Experts of a small language model.
Experts: 64 experts in each of 9 layers, 192 quick GELU neurons an expert, 1 pick a token, a softmax router, a shared expert of 192 neurons.
Below are experts of layer 3 (counted from 0) of a mixture-of-experts language model. Rows are named router (the router's row for the expert), up (a neuron's input weights, with its number), down (a neuron's output weights, with its number) and show model dimensions 0-191. Each number is 128 + 24 x the weight over its row's rms, rounded and kept within 0 to 255. Numbers have three digits each.
After each expert's rows: "comes before" lists some tokens at least twice as common just after its tokens as in all text; "mostly gets" lists some tokens that are sent to it at least half of the time. This comes from a sample of Wikipedia text that the model never trained on. Tokens count by the router's weight.

# expert 28
router:097104122167103109143153153131111120105091080198113132142150152122119131127153098106154160124150114115183104112135109126161082119111104122134108142120098121149117112110125105093120116147120142123148127152130155103127086088123134096160118122108127127109145090093120082102105142138098150102125141145147155123152105145103135117141161071085149141149106114156138113121133168157138128083116165145173110123116092141158097141109101122130114164102140140113118126121148167133180137155069112138121095145159078115117108111153157145153151153159144113096112122078104135149158130104099138161
up0:120119168126149084140098146177159124114116092138127170105148146159150176168138130143126139140135126120094126086132147109077109123141148102131160151063119135148113113109108135103127161149111137123156137148146126124110123110101097140098123134122120108103139109156132101136158168150108140114110110136088150182127127147060125143172100106126106133123103116157116120105118151131102119073158127125128139135098133122135135186150120115126127185063124097118152128139158132178115124155113146153106148154142101172158114165108143101164137070155157154128119131112134133132137127111100121089
down0:090137135135114139110118084141124117146108123111084121094126108137107114110148092125123123129098166114056128095123170118152160099132140116137072134121154157112120129127159091116116162108126097143095124114071110156111149173144141086126127145146103118121104114154093169088144123152140115122113102136150111139148149103125095135120139134162134171110141126131132164125139115098140109126137108081145151102115146174113069152108139141089136106152154107154133145157160060116101114137194120126129120099118114146138111098101166133164123122149059141119107146122112103095126109141143143142
comes before: "==\n", ":", " |", "\n", "==\n\n", " ==\n"
mostly gets: "=", " %", "Career", "===", " Synonyms", "Species"

# expert 47
router:131090121171112140130135152136113131116119097157140128133117139113114103083177078091117167137139111090156136114092108142129076079122114113107106150118081088135130098095156132105088116138144180108134101132144142127151081086096125106145120131096153116125102119100135082086094109146100163102133136123125143122129094152096109110163160106073119125148086101153105104126118148146114129107117157130188111124092108123153117151104094119107133148108158122120106108081113136123156141140090118104133119141152098115128132125132160140141141124163143134074096153087135128120160104110114152133
up0:139108111141111184148095126112111127114106139170150096155109100146131133088146108119113143108154115098164134131117116151133098107140147130088088123137104108147113117091140111134087151153131100101130146126149152105126129095113127129129138162146133145126083144106177113128139125151126135101136158081099136130180121083070135093161147134119151152131109094126155128140127116143101161112103125081149079142141117108164118135079083114118101132123141127096114125099107141126169132145113092129172108156138070101113112110095162101124111118156134152117111145094170081154162087078115128147
down0:089118165129128133151095107133156135131146168114121126120065108103127107096158086115127127144108162161106119110122127098136089133117142119148086153146144116122213100150144104093110164138159108125124119152115175113119129093132144099122165160145155122127122133188154121133139138131148120105119131133149110078174112161153150143142148084151118149175119143113117133127093133118139176115144164154117135111122169113099102092142150117145128116107125132133161152144103131127138154097134062079108150114150077141105165182122124138127138128131122105120088157124115133121135137114091161117
comes before: " ", "19", "born", "20", " City", "18"
mostly gets: " York", " Berlin", " Philadelphia", " Angeles", " Manchester", " Chile"

# expert 54
router:102090159185097149142116152120109143098088111136140107154143129101126121098162114095116144114165107077151160139087103122131084101119111119110104119158092090127118110114139127133116103147129142125149087127150118075145084086112110113145118099108122145110095100093144089090124119086092154118098136124130169115132102147056142144139164131093127127143082086170092110118120115155124115100150156138163094147130123167187129143111095122091142116090157126117116130076116133104140159131109120128123109100137132135134145145134121121138129107159152152096107136096157125131140101142129126147
up0:153111121160123136144135151140088151118114118154124117138123107118094103138158124090139143113133146113162127106118104139172127115149144156079072140138106119109090123159122152151135076087162099113147110151093107149164131088132123095168105127115112068086097142130113120126137131118108145109153160137150089115126102157143081077128086096087104106163131130123097162113127164143158110103155133137158107122134099130155135125134126098126105144146123122115122160140116174087099074093107144108122105141116106094126124118153120131142141099149129106095116122109144128100150055103158092131
down0:122081120098110095115124111082145132134157144128140211134130162133115181122120100124108104108105104168109115116151116129162140131115127133137154129116130078126184157116124086097099150131132084131133174119146118114115112106130166157147135114076177113120166078134111107107150180137123140104134100099104106135125145117125169109121129142095147146143114103107139149137125125122145151139121103151136128190055104116140130127145142127154114100147124156111138127123110086150132108166127096096080147144145126098103166138095131119135157132146142107143120093137101159092095143110115124146
comes before: "==", "===", "The", "In", "=", "|"
mostly gets: " way", ":\n\n", " time", " Website", " While", "===\n\n"

# expert 22
router:122088132173114134124132152130117132105110103153133120123124133102118095087165077092127166137137101090148142120097113145133074091104115114111109155120079090136123103101166137107095118134144185111124107144143138129146077090101123112149132127098154120118112113094121076083096120150099165104137134125129142113120089155095113115165153110075109128143083108157110097124117138156109126102119146135182121125088105122158111152106099115111135148112151123118100106089111143131151142140088113097126118141156109114135136117146168143140133129168142140076093153084146135119165109107104155129
up0:124109145156133116150146126101105138119113115128122126141140130131134093108122106146112136177142145087143136165104134088139093120131113105102113162101097102123100097125141123112106124163109114127123135171152140066132101088092064138126148111136125155090115115104110087077122123129111102132131108151121132123149110134093120148119144087100139132155090116182132120162131139149104092104119145126168083122135120159158122169150084101118093153107154138152145134135106155111152101132087131143158090146155090120130092099147121130121174128155156157112097162084120169129171107128094082106
down0:128130155118155149128145126131145131092144136112147101112112119128106114130147163119114128126186130139072101115157114134109133125083159145123105155142130104129126130146155151081132126150145141141141106133143083117163109097074121092162096141130135135133102158106130121172127152128191116055091120112140148150102088102071127133127136110138115116156165101136116153089123123133155154152124126130163164146154153088146114129151107118103158101131124112143116105116073110156114199139113157117157148132109124142163051154136150142138136133116130141098113134106095097093129140128123142162
comes before: "20", "19", "1", "2", "3", "4"
mostly gets: " Prime", " Catholic", " Festival", " Ken", " Eric", " CHN"

# expert 57
router:127107143145133121160151147164094111136112118142107140166119129107123150173142116101143159138157115096137115115094143131137097121105149124079120124147104076160074114100150149142106107150106153121167119131188110105131095112091127099124135132094133123087110063097126042099125126126117134121103115114124128095155096146120113151125136113074156168149109103126132111140128126136127101122127169109152103105121118128160147148094061091079094167126123158134117126097145122130128146164113095140121114105125113102120145129139138146146181130155159115103100140097097122130152101135108136125
up5:162089092135134134123122168138138117109110127149116145168124120120121140134130115065146186127129126121134070161097110135160107119132103107109096116134113059138151104158168149147113137101127183138169135114155183112139108113116125150150119130125134099140092092131075111112151139138103143134141143138118134116147141204138134147175129133102069163178126092127104091124111118133132100132139183129141135170112131094159150150149082148119112135117113105140164169137147125120106125121120160150114088104134119142147106129129157137162134126139136151122119121136106127143143134185159136113
down5:148138089124128091121126140137109131106128126156140131123128133115101104109116138121126123089146140132104162134088111168118120144132124152119130101149181142168142137110075114096119180081147111142127139138123106151155105127118126095127084127122117149118106144130148139160137131124116137105148148147122116164106080136083093107154113128132138101116113138094138106153098141143134130126078103121123130133150116130168129111133127139098156132117126137119109102078151151138137117114092082120145105141255137142139112126123129153123147118147109171127146078129131128111098143158150170111
comes before: " The", "==", "|", " He", " In", "==="
mostly gets: "\":", ".\"\n\n", " despite", ".\"\n", "\".\n", ",\""

# expert 44
router:112096118165097142160154143125103111102112109177123145135103157103117116103153102106147186087139115101148147137108097109121072109096149115114130135131081079143089097136171133127108129135132135113151122162146110108156077080101123097133125108084146106125126117093148069098147141143113126101112139102136130125112120145101145129116146104070146151142097094164138101135128118144093135114137132148176148122079108168143095150101106111107115150120138109136129095109143111139149146132086138130121111127148111109104114144126137141133137132172158160081100134106113124133186093092131160148
up1:092114157147109148162139133125123114105125105133114136113138157143115104123142138147160156073137126116135140105088155129148130125121132127120126168121113143140114109140165135150148154127122117164122128162091104063109123112093139132133076133117141143105135103122140100120156119132115123132130151105199089108100120136130150173090088072120122118146127109175126138111133099143151089065129071138132140081080120199135120132134133097094126149148155121175139108155123116122135151161103123148077160125128119176110142097137115116165098086144149128125109119119141157133148085112135159136
down1:133134126118124141125105117151152069107111124122094122099097146160127116147101093106115131136117119133154100159136140142142155109143120074118139134122144146133133149176139093158147174132118118122122120158129124102134148093142161132149083165128107161152161135161097173141128127153134096133159158096135086147146144143165142116145134101148139103172130155138127154116143106135144107111158084124133172092118130074094145168137131197110195136157157123141124171199106132161156108155172113137154125121121155130146156109117153125115110145151168135149103113120105110124092113110125141134
comes before: " he", " the", " is", " was", " it", " they"
mostly gets: " that", " this", " which", " who", " This", " when"

# expert 56
router:129092126174117131124135144138120135107110100156127123126123130098113102094169080096124168137132101092151140125096121145130075087112120112115105145122082089134124106112163141105089113131146176106115106144149135126153080082100121106155121123095156121115120112092121081084099124148099160100129130125134141110111089155096105123163167110074110144143084103155107099128113144156113123099114145137177121124088107120160110156107096115110137154105149125118095110096116138126149153136087113096131118133157105113139131117137165148144131125169146143082090157085144134118168112107110149139
up0:111115136147140147155113119134119094087096126171127121102111126129135124116136140119149150096108078096150084132089144127158087118162138100156125144113113112105122094166156080118099114131124141109152110147131138108179089099106110163109170102130111120128134133105101109109135132156071142074076160105121106127097122135137109143151130145101110109120113139149120110105102121153134124124171124173137141161122116152123120184155088108116103106122112115103134132083102129088120123120108154120146088115190091073140164119153110153109107159153144113114104109112145161110164130171138143105
down0:171117077116150140114140127138116127091128110140128144098142083104103164096125087101092162154160135074115129116120148126122124146134114107120109124154114181134151110108125112131132199107138110132113153119158100130094086138098120133159160137121099155147136118150178081146067090127098160139115108121148116119126167117161144130163104132115118126139177098146074158146155162100116114123121095100189095126122146110118117121151105130120093135130127123147153128104104132159131153164148119127133105131171101162119153118105132086138103126076130114127177126133140088139130144117141147110
comes before: " ", "00", "N", " Green", "–", "50"
mostly gets: " £", " W", " Riv", " Id", " Jo", " Do"

# expert 19
router:124089126172111139124134149145119136108112103156134121127123134095116098087173082092128166137137100095152142126098105139125075091108118117112107152120082089135124103103161146103089116137149182107120112144149140130148078083104124109154126126096152123118108111089122079085097115151099165102133132132125141114112095159096110120161162113079111134142087106153110099123115139155117127103114147135181119117087104120160114153111092113112135149110157126114097110090118141127156144137091114096127122138158106112132134121144168144142137125169146138083092151088147136123167110111111156132
up0:125079139168112155138126121117109137102124085144119113126137146119130118150121121112115170134121098072148135134103146117148080088115148128117095132156083082134137097177152156135104138168154126074125109125133130092150074079118123091173147106110148107098129131099107084068153118128116153093135125141152158085143117151109126126132144092092141146143082101155127108126122159135122100109151138141199107115124088155148139168128107106097126146122121123158112123123129148116154157119081132164119117113134104089140128115119126129143165126164155139084105130088132149118164125135130139132
down0:169119146102155101143098128138090128141101137117123097138091106133136121140121111109115120142123080105126115104111116135116138142123121142139093139145129173166143156130098126126133144132129170104182121131112138165129149156118170111097131122128112142147178125132090115150125114115140142140119101145183081143107121102129116124124147144134103087157103095129116106140127119062128115134112136089132132134097055144148140051153086118111102130103131116122109170096148149131128119166137088127118110119140126099109164143153125167120107136134113102144078094134108105077079167127109194133
comes before: " ", " —", " and", " +", " which", " −"
mostly gets: " Ryan", " sought", " Emperor", " Gil", " Cas", " Pil"

# expert 38
router:115088126156116111112111145107116125086097087141118131164142133109099117132134149114124147140165096092137154085128085135148105079106124099094105145154101060118129098134162111070114112166128138100136132138142134098127085097134121137156132135113121125072138129117143096102145119129095140108122146108096154119127113140088111114174134145099142137145087108148127083121142127172151085112151155140174135151128106153174122137097085110137100189128136123126122118104120138114190146134106110139120099149162093112119140079130118141122116149168130160094109137098126141140165116104129131142
up0:126113103147088160118096119132114141104099098118126081118195112100155142118145091092131113122105113126127134113139108144146122121147139121104126163127111146125131111170180133127129156094110059137123124163134131125085106122101119105181126127102128067115131145108102120104153140117075139179093147131125128109111099121141133155180153134120084127112113102117101126106099121131151097135101082139148154136136150130145094131184113110086130154117157129116155136084111120102166084151093137101132110131158119112182114120138150088120143092148137136108132140080109141156111101144132102130
down0:130136159184110147203136128098131092130148109160136124130143110118118090134126094154151147109112109116128152088102175141128119108138100141134133110120096087168145107146094112097162138107147127086126130114122159119119087092129112128165138129112154127145100116170160150080152113118163119097143122141119140141111151166136137099129105186122123160147111174105140142153148169136120165164099114171142074155127116126096085113152101119118138125124157123142115137143152124078159133150104134125148154128118086114111128114102126102172098131126120182121117123127111169164141155125166124158
comes before: " in", " on", " at", " by", ":", " to"
mostly gets: " school", " played", " born", " held", " released", " died"

# expert 13
router:138098106162134108104102136150102114117116116149112149140144142120116125109157104109099167162135119097143129155116105123126094101115123109105109123125091095154125120130153110123085139144108152112108110111149116109143099092113146093138075071110157146095119100075174096081114108141108167108141130148136154107135096156095120141154156082092146116156094109184098095151124159138109106102163167124164104126081103108158130148101080114130139171110133135132101112085143110101147127144105101117141133119152107088116127118138155127139143124162130123079105137099127132097158133081104140124
up0:100063167148140128114096148136136111109112101103112144119111102111131153129114157141148148097151110114152148122171116131150113146147115128153119125152108126129112090144125177114122118125132131134125136082112144113111115088120174148111136133118181134115119077126122106089116105110121114132112111157136141144105140113111132154129153114124187133093134092163079115117131097121136108119165124147128116139069155138113132166069124144057118171112105133147137090161182102139112121109117153173146086078130126140160114141104119108155170160144135123131105167137155161175154123153107121140
down0:154091133115141139085151122124132159150142124088134148165143119081105122120138165181147136126162155173120118178111125185160116137088124128156135108109089169159118160128128145125154119146115138106150151113107140152117121087143103082153111115148100121143083174125144181125119082128131131131153140130149129143156152117138132119144122107116081095127103133167089167150174160120065159153128135087093164137161095129134137145123120148123154110137146157105123130142134102142136153156140129077122149117106118085124093100103127101139120173114111166126145093142114122142110151124122112106
comes before: " \"", " ", " The", " Title", " :", " Episode"
mostly gets: " Bang", " documentary", " western", " poster", " titled", " Oper"

# expert 2
router:132097148172100128116145159105123127101099089160130139107129118119108134125156105091142146136160104086150152123112121136144092083129135103127121135132095098131115107105163118096105127140105139108112108111150160130179089085098138108159097123098151117083105109097151085107110095149094140102126143097114158131144105163104120114144182094087119170152073103156114096094123138136135121115139146116173121127091107135148113157112109128109120143105143131106108087094117158105141136154097104099105128119153108100128126137166137140130129139165129116095077163071151154152167119122136157139
up0:098112112133087106118132092122106099105126119149128149098150135123072131125147138135101180153150105125135150165121166136143112117127100115093129151169118136116107112115124115102127106127100181130131083125072120087114106111134143146116132093109191073149175123126142101094145084119119129103120084152101148106124137127085112135164095165116129138117098128116134129077133174110154109143126152082152135108124115138157102126113146132114088173112102133132124137152112147109106128132089102174131114075156091160149169103138089129155123150150131117137156091119141109132154128155124098123
down0:124137122136125084110133139107152122130132128081100100128098147133127151153132120127093124169133138137132082132142146125129171120118141161113106119086083112137123144130114113156156134145133129097139150138193142145127122082159142118149142130121142132167141151123113151129127118133144114175107133112164106175171065139154109107145140179129113140106072092114124161093155142117089120147086167144122120120131142113141114105141133117105124127127124118112106134125088130165125124060130118113113074170093127113171164111131120131131119145111134162125083113136151055130122122115201114090
comes before: " of", ",", " in", "\n", ":", " ("
mostly gets: " House", " Location", " Hall", " Road", " house", " Act"

# expert 50
router:123084138163113162140128171111127139100120109157138141126115115088098118091143104080151161127149100101155143120093129133115074090109132108145107144151086094115102103130164111114100112156150179101144107121145144127122092097105112100135096124110142139122131114102128087077097119111101156108103136121113156100153105139106114144156154111077114129159092094141107090108127144145097118101112139109185143143100121127164105157117108124102113147089145121123110103102107141135151132123082101107122109123155095093162135135158138150148123139165141138078089122091140161121167109133101106150
up1:133154126112115117187147126144151175175125119157145129163125150098139160117148098127111169121150124084090182114118127106128133110121164149166153131156115167157121119121102073133134153194176118128140138120129108132143131117123093129103147093094129123103162049121132090079144111123096109109150094148153140113107127111101107161166160088117156166137118152159100120151133132134109117120130151107149121085156090127132106157119085131124152142130157136092110087126125146103147091133117109134125139117108136098107151118128125145158125097145117118125108156130156147161115122160143155167
down1:097139139086104145134108145146110098164134095124126111118152112134104122128165108153161096117106136123135107149107159162104170115126114100107137123109175176133130078140126100118121151158129165131114121135102121140139173163163153126130116128138113107072097140157137128097123139107147151114144147102142144121138095132142145172154122089149133142124119149145151130172102072139129097173162135101134154130115152106099139146080142146165190073127120134112124112165165131125092115117149144154127194109143114111096121128168126102119100092112116124083116126114139113171148149176121149112
comes before: " of", ",", ".", ".\n\n", " and", " in"
mostly gets: " area", " city", " community", " areas", " world", " region"

# expert 30
router:122092122173114131129132146143126141108105108156123125129121133090109112092176076093124164136139100093144151128097108142125076087107119110121102157123076083136116103114164137107089116134139181109127107139146145127161082089101118105151131131091149122112112108086118081084108119144092162100131128127129138116115094158092103113160175115080116143138082101159119094121112141155111125109117148130181125117101106113158116160107094115112127149110150133122099108100124143124151150129091120104125104132156110118139135119136163139148135132172142141086093154090147148118170109113105149130
up0:082124132151135107152131160149097126120132125137117132126097183077136139128145117135116150098144131116116090129113101149153103116121123112118142079117082108108156092136113090116086166149149145122175101133102163086095108112135181139147124102130086120177131105083153113150137135148138136134150127125112112179141124091134117147119123093104120207160113080119147124147117088104174138153086138148136144120124111134145147170101146138154160145122162078144100090132147133117114147148118125143138115148130123142171143162111145105142140113122133151127080108142086120097122120141134128178
down0:163174119090113131117074104153127141147103181136127136159075129106101141143134143145085163109145127133111146159169098160177120150128114106117139117072124123108159133127103105114092146170130175090078118112192110129111132111137145129144119141128133115114146122120106140166121155132106133138155127122115156098098122151101108109126162112118153106099122146131160114157098125144108108162120148146106119125116113126119118116138149128159113149113162062164131082117122125117116169156116158121135091117126122169112108159129137138105123125169181127153146164160140116111138132125205123107
comes before: " |", "–", " |\n", ".", ";", "th"
mostly gets: " Š", " continue", "-V", " Prix", " St", "の"

# expert 32
router:105094127161114119119112148144106145114101112177133134153140137124114126138164100103118165143144129104172143130114110105158085094127130093087106153127083089147111103104182135120102109131119150107112108130144145109137070074092141100169126114116159125119115120096127078087094111140110163100148131120114168118127109156100154121153138105069131164149081092159134098143133131164087113129147165146184126119082095142164125161106091112122110140105137137132116107125120171139145133149103119120129136141142126118129138132126161126117145146162171125084098149091135103113158138115123141134
up0:165120127139150118119134115104064119136135129125153157159097131155079161148122108165129111084114171114148155090115136111127114131135136124103111134115111129124177135110112110152061148167100204142130125149125125158115113117130133122136087064126169129098126114119154110110150116155104195141122123140171117096118108126122167085129151107120128099128088113167136135120115143164109153092136181131146062094159101137133112134111087119140113120131118141135118088128136187104131133162097119108156160123138099128113117144119134085107141128139100114097143149109128107122145125119131123120
down0:138148145132135130134087119120116114120144136126110147086138070138094120126098113114122162169124151194101157125195160128137091141157112123122135118152138131110088144149102085130095125138098122110113109114131139089132126122139145104139118116158137119149131154125114148155123098166151143138110115091123171135136165091092148165176119177112095136112148099105100115140107147116154167103112142139088072105107166129140081125122146084144123138136111136161143105155132091140151116150130132154199089150152127096153132142125122147092152128115116114158181128147143114109174141143111116135
comes before: " |", " |\n", "%", ")", " States", ";"
mostly gets: " wood", " Board", " sq", " Many", " science", " Boat"

# expert 5
router:119090129175111140123134147146119139107108100157129116120120133097114095087166080089125165136135101093147138124100110144127079087111117117110106156117078089134125105101159139102090115139149183109124109142146139130150077086101126109152126126096152121120107111091125079083096120147096160105131132127123141112115100159094108119162160109074110129142088107155110099126113142154112128103111150136181116124091104123155113154104095110113135149111151122113099111091115140128151150134091118095128118138158106114134134119143167146140134123172146142080096152087146132119164113110105155131
up0:138084100167126152146133157108090131109116117133135115134133141129147154128133095095110147127173137105160139105131128125151070129174130125129112158130097096153118104125157137161102113110158102102126113131136145108107103087104138122131093110083161116119133106080168095107128105136095184106101173139123191129114120135108136117144130104080147111112092102145096107142116104130128112120112180105161110139117099100156087175083077115085101124095124160100116130107129145153147141112089125157163102131128112125119103120136114135132119145164169134102108133093117130108159128104085136149
down0:087147104120071121118103094120118173124122115141101144095117166128120128127134119131151134151117123147149092157159132132154121065101153079127091170124118107097180139090159110123135103122140140147128107078107153130110096122153110146137087080151143127135142158133140146126088106154182151122058153078117148165162106130129158154092161137134116147151116129120151137129104167128105150091146124135157154135118109113128124146109142105147099161137143096129136103110125158129135117062147133117163153130134157097137135162111133133135138126147126120125117152152116094077125168170109138144
comes before: " |", "|", ".", "–", " |\n", ";"
mostly gets: " Geo", " MAS", " Andy", " Sl", " Nelson", " Melbourne"

# expert 12
router:107072132196139107114112153119106109088143124153108117161114129134093140152120142119151163097098142084166110118091101115125058118139111080102135114144077099135136106096139125129123147126140138122122121132142141115126096100105126149140109110129135124127132088087147090105146122148120130113116122116153127120099131124101132113105134124094156131123057093155131126145150127148103114118131168153165098118084089156170137172119089134159142125132113103133147141136151131118144119175105098129149127125161123155103077131147118103141121121154143128095090139074161095104193102141120128114
up33:097129104181123113133129121155108144136107131136138195167116148105118139151131119114151124140139109092150135128094091121137068103089148132116109151130064089142100146121153136118104104138083126153159149107115121109117091103124151161136100146123145107069131085133136081078121142163107163110101142141154137091106107151102130120148124108104131121158095119156148139096128127176119108127128162144160101127111109140164138168074086104141112176115113169131113136129163128118130180130098121091117114128142116118128169150148139119121128131161165113086106141111158145114122123119131168130
down33:127134111108094127169097094140133151147158132128156095148141107114103090102119120116098135142098150153128136172135147155133155160116157113146154139157172136117152160133101103122140129116148111102119138130129103151131147165154146138114125166118055192146126137128130114130115164120164113114137150080104127144105139086109104125091189095115134119098107128089127123149125085102085141138112118119133165141136129099122104147116076135158172129114118061074115144107095125146131128127118123088157144116121139113126075157116126106116109115084118168122129085158152106152108146155113113129
comes before: " of", " to", " that", ",", " in", " for"
mostly gets: " use", " order", " said", " described", "ization", " wrote"

# expert 10
router:139056144154136110150137134125102116124121130141128124125145161123093148123162096097110145135129134076160112143099089101136092119110131130118116153106091062128128109137142169137103148152149136115119123139151101121151091064085134099149149120120158103100122114090120088081133130126104151095116115140159141097097132130107157126146134085093119139131091112176134107132145152173138141122144139142164118110116100116144140151111093063121138172116121150151105139123101119147158163151097124137120109097144117114123103115112116179148146117171128138105100175107143153089128103086110117150
up5:140115111127121087114143112158131115118104131132136125157117155174102123158119153039162113129152134129141093163111130141101109133111104138137129115117123063155160113123111131102100125112112144133158089110110099167104123122150077130135153110128150098158164123113139125135075106162092143084121095120150125142118130114100125093166156133112140054125104130118118067135108164104156120123102149106139137077123096131134104163123102107121160161125120114123127141091122133153063123128096102091137117119124117078121062133136123138124120133127138162113107167111114105138130130128132139146
down5:086152103151134148127131099163160146066143100098097142129135142095107110133153122121117145124137087155107133111175155101171134118133144130073108173131122120113179134159110145128140167117127104126107127092126117113114109094108156124182106158112154126102141144122131103098133170164124101120122119117131139074131082141162155099133139113118118151135109137145116129101116119131126119082183100152185146147131130138122149144142136116119166145151163121135094128139118174121123103124145121159120175060176124125151115115061162129119150111129134093123115143144123107129157132151121166103
comes before: " the", " be", " a", " have", " make", " his"
mostly gets: " to", " into", " would", " can", " may", " about"

# expert 52
router:127099124150093113121141131152112145112106088147126141150140149126105121110129119083130168112154092072135109113093096119155082088141114126122114122098074083120096120120174104115104113135137153115152104147149131119144084086098135130135122104118189113105096087111121092085104127136082147084139126137126146110130126142078119150151137116087147130174079101138098099146133136151117112122104175128160113134123107127153100157121062118108109136113116116114110113119131142105158129148080115107136093154149105094129141113134133168135148145185142136103100150106119122123159107130117123162
up0:101138142138128105139156161097095135065138145102146107143097093135096103122133099122132140130147114094124149132048133125121122122128167122162123141123121174124142112182118150112104105178135120112141126145107122111152114112142139150099144097106109108095110130122159120109134066112147181115112132141098122094110117131089109168133141127111111196164114125128110117130177130129138110136142162162151117081157086145151137139130063114147110111128146183162146129163127144137139146177103126189130098124158106134129137129108128103140119137163168172113113119124136145105132140113103125133
down0:117091134139184153140119145138143134082135138138111131105139122117103112126165140101101139152130137155145095180121153076134166184135097095104132143113100119084106111120154186082127132169128077085125104143123105141144123107144110139134167139120106150161101110129103122130118123124140117118149155102160133162120132134103138164120135118151100148138143134141082138094119146130196118135143128126142091118131117097077138119140127107120163145120106135144123147129115123123108075107146097135126131181190130090122119145104098111175107111151133148122133143148072117100109160127102083153
comes before: " a", " an", " the", " also", " not", " used"
mostly gets: " be", " was", " is", " been", " being", " are"

# expert 23
router:108076124162110117140119138160110108121107091171106129143153147121099100124137101119115158125128126091144111115116113146142100121126120109106101127110103076134109118117156132092067117162089160106143111166145142122126095105093132091139120107119155141105132089092131071088126134139113142087141137110136138114117102143105121141175160107098134142146085091152104100124124156149111111091118153138155090109085119133143131152113083101123134167104128131147095118086156126127168127127088107116126133150162085110124153128138142162142151154151144129099086132109089111103181144128069104114
up1:119094096147147095118161163149106117141118091153133096153124137128163132141150121176120126095136163095127094139094154096135120106181095120109146146141126140150125129133129113124121097115133126149140138156132133133134115119088107132145140096136160077074113108101169125106147097138128144097082145147119093118159112111141147197114138176114161120136062091159102114167145155137146084120116140104136091163152122143137147189123123136107147149122096133172121095132130135181169105138101115128122148171116112142141156135123134130091126112135182152120115123091110143136133143122100095118
down1:134116112141138107150138108101128118150157128098133120155135144109128110106164129119077150105155125127110112117100109152132119147158136185110192112143087142134132125092089145141150110170137098126168138107141138142132126110145128130117113106112097172119140154130130131160129138105140122130165103143137140119114101115114133173089082107105133105113140079093118133116127149149061154115099168114116135125161135138104119142165120066141120116118132145148073138084169108136141122149093142130170100137118090104133061093130087141118136155144155146160115070168142136137107099127102162114
comes before: " of", ",", ".", " in", ".\n\n", " was"
mostly gets: " season", " round", " Games", " game", " games", " Game"

# expert 3
router:121093124168117131127143148143123144108111108154132122125123135094110101089164072084117166142135100095149138130102108134131077091113122115115106141113087082143123109111162146105095112143151179108127108140145143121145077082104124108156125125097163117112097116093129081090100118150099163104133132136120140115115092160098100126170159104072108136145088105154107097122111132158111138103116150134183121128094107118157112154113096118113143145106163123111104109087118142128158148133094120102136113148156111113132128111140166143138143125166147142076098143091145132120166113108103157126
up0:140115129130104076154132156136124130070101112134137150165143126140108136157128105112105150183093130126167127149139096096168110128153107120129109144145111096169141128136135116101109123153145112104139116116154100081123097110116166144101141111103166128074104091113166110097076137181091146123150101176148103157119111098113101164171118103128135143113124120156120103146117072153127149138143128108135111160130105126149079140144116125136099101120136154150127132105133171130140144145100125169173083066167118104145103116113119124164140142157133140103102130110159160128137116136108144127
down0:115093082163137126148157142163145116078116160138127133118141151121128130127100140111100152175137134144154108103123109140155140110170106170135157132158119088125143141149109137121106108102149087110144110136125169133143089128096129166173087085101123166109119131154106146167088123101135117111126141154134164138149146186149120140132133154112113132117121095154124166101103116117115086160141094178136177106119119101107145124174129102120152139069098114128119101125144086104184086133156119098090111127128144127131116097138100129115137145149159102115122117121078142080115108129136157124
comes before: " |", ",", " to", "\n", "–", " York"
mostly gets: " later", " old", " MF", " Later", " modern", " ago"

# expert 15
router:128089123181115120134119162135113122124087096156113137139120134113120123116175100085101163114125108086144118143095119133131087103142139123130108138145096081160120114105165125108109112156129149113131090135118120076132087104103123088147107113070145113106118103096112089095107139142104146096142119143138133113127090176098103135147184106103128138159090099156101091143100126143091128117108169113158147127103093137166121148102082119115099163101134136128111114110124139103145140163091118089106103121153106104142131114144154129129139120163159155094088141107116174119167107112120141150
up0:090111097176134156129110151157128121110142107132139139174152153094135106170128144099141150151137080066133120101115126105153116159113151108134077154088111096118139137100142124129123095101116114122094119129139114096159091118174154154153099129124101097090147135064136128103135094106113143135121118132141122052140118140134125127101126089132123096181132136164106092129112128159128127142155128105159140085122100133171112143153132151122124148115130130146111117129129173120127162161113150114118143120126133144128127125116172133134169138151183118107136176077095130145135081102116114162
down0:118108123115143142123148099097119135122142122117125108101077148077129142100119088157182156139115132147125105107164114106168125138134149149118132105104163134080148130138100141130132088119125136149101110107142128166090123125101126150094166151154124121138134167124127115160054101097103118119060106122091098128123129164138147113155090160126147088101154178123144119113109107104152141132123129126066129104122137121155104142117109146147108108130151119146121136146107129108129138122127127103170122131070124155085114098195131158148184125131148125098123168120145122138102097124098135169
comes before: "-", "|", "   ", "    ", "Scientific", "Representing"
mostly gets: "\n", ")\n", ";\n", ");\n", "}\n", "})\n"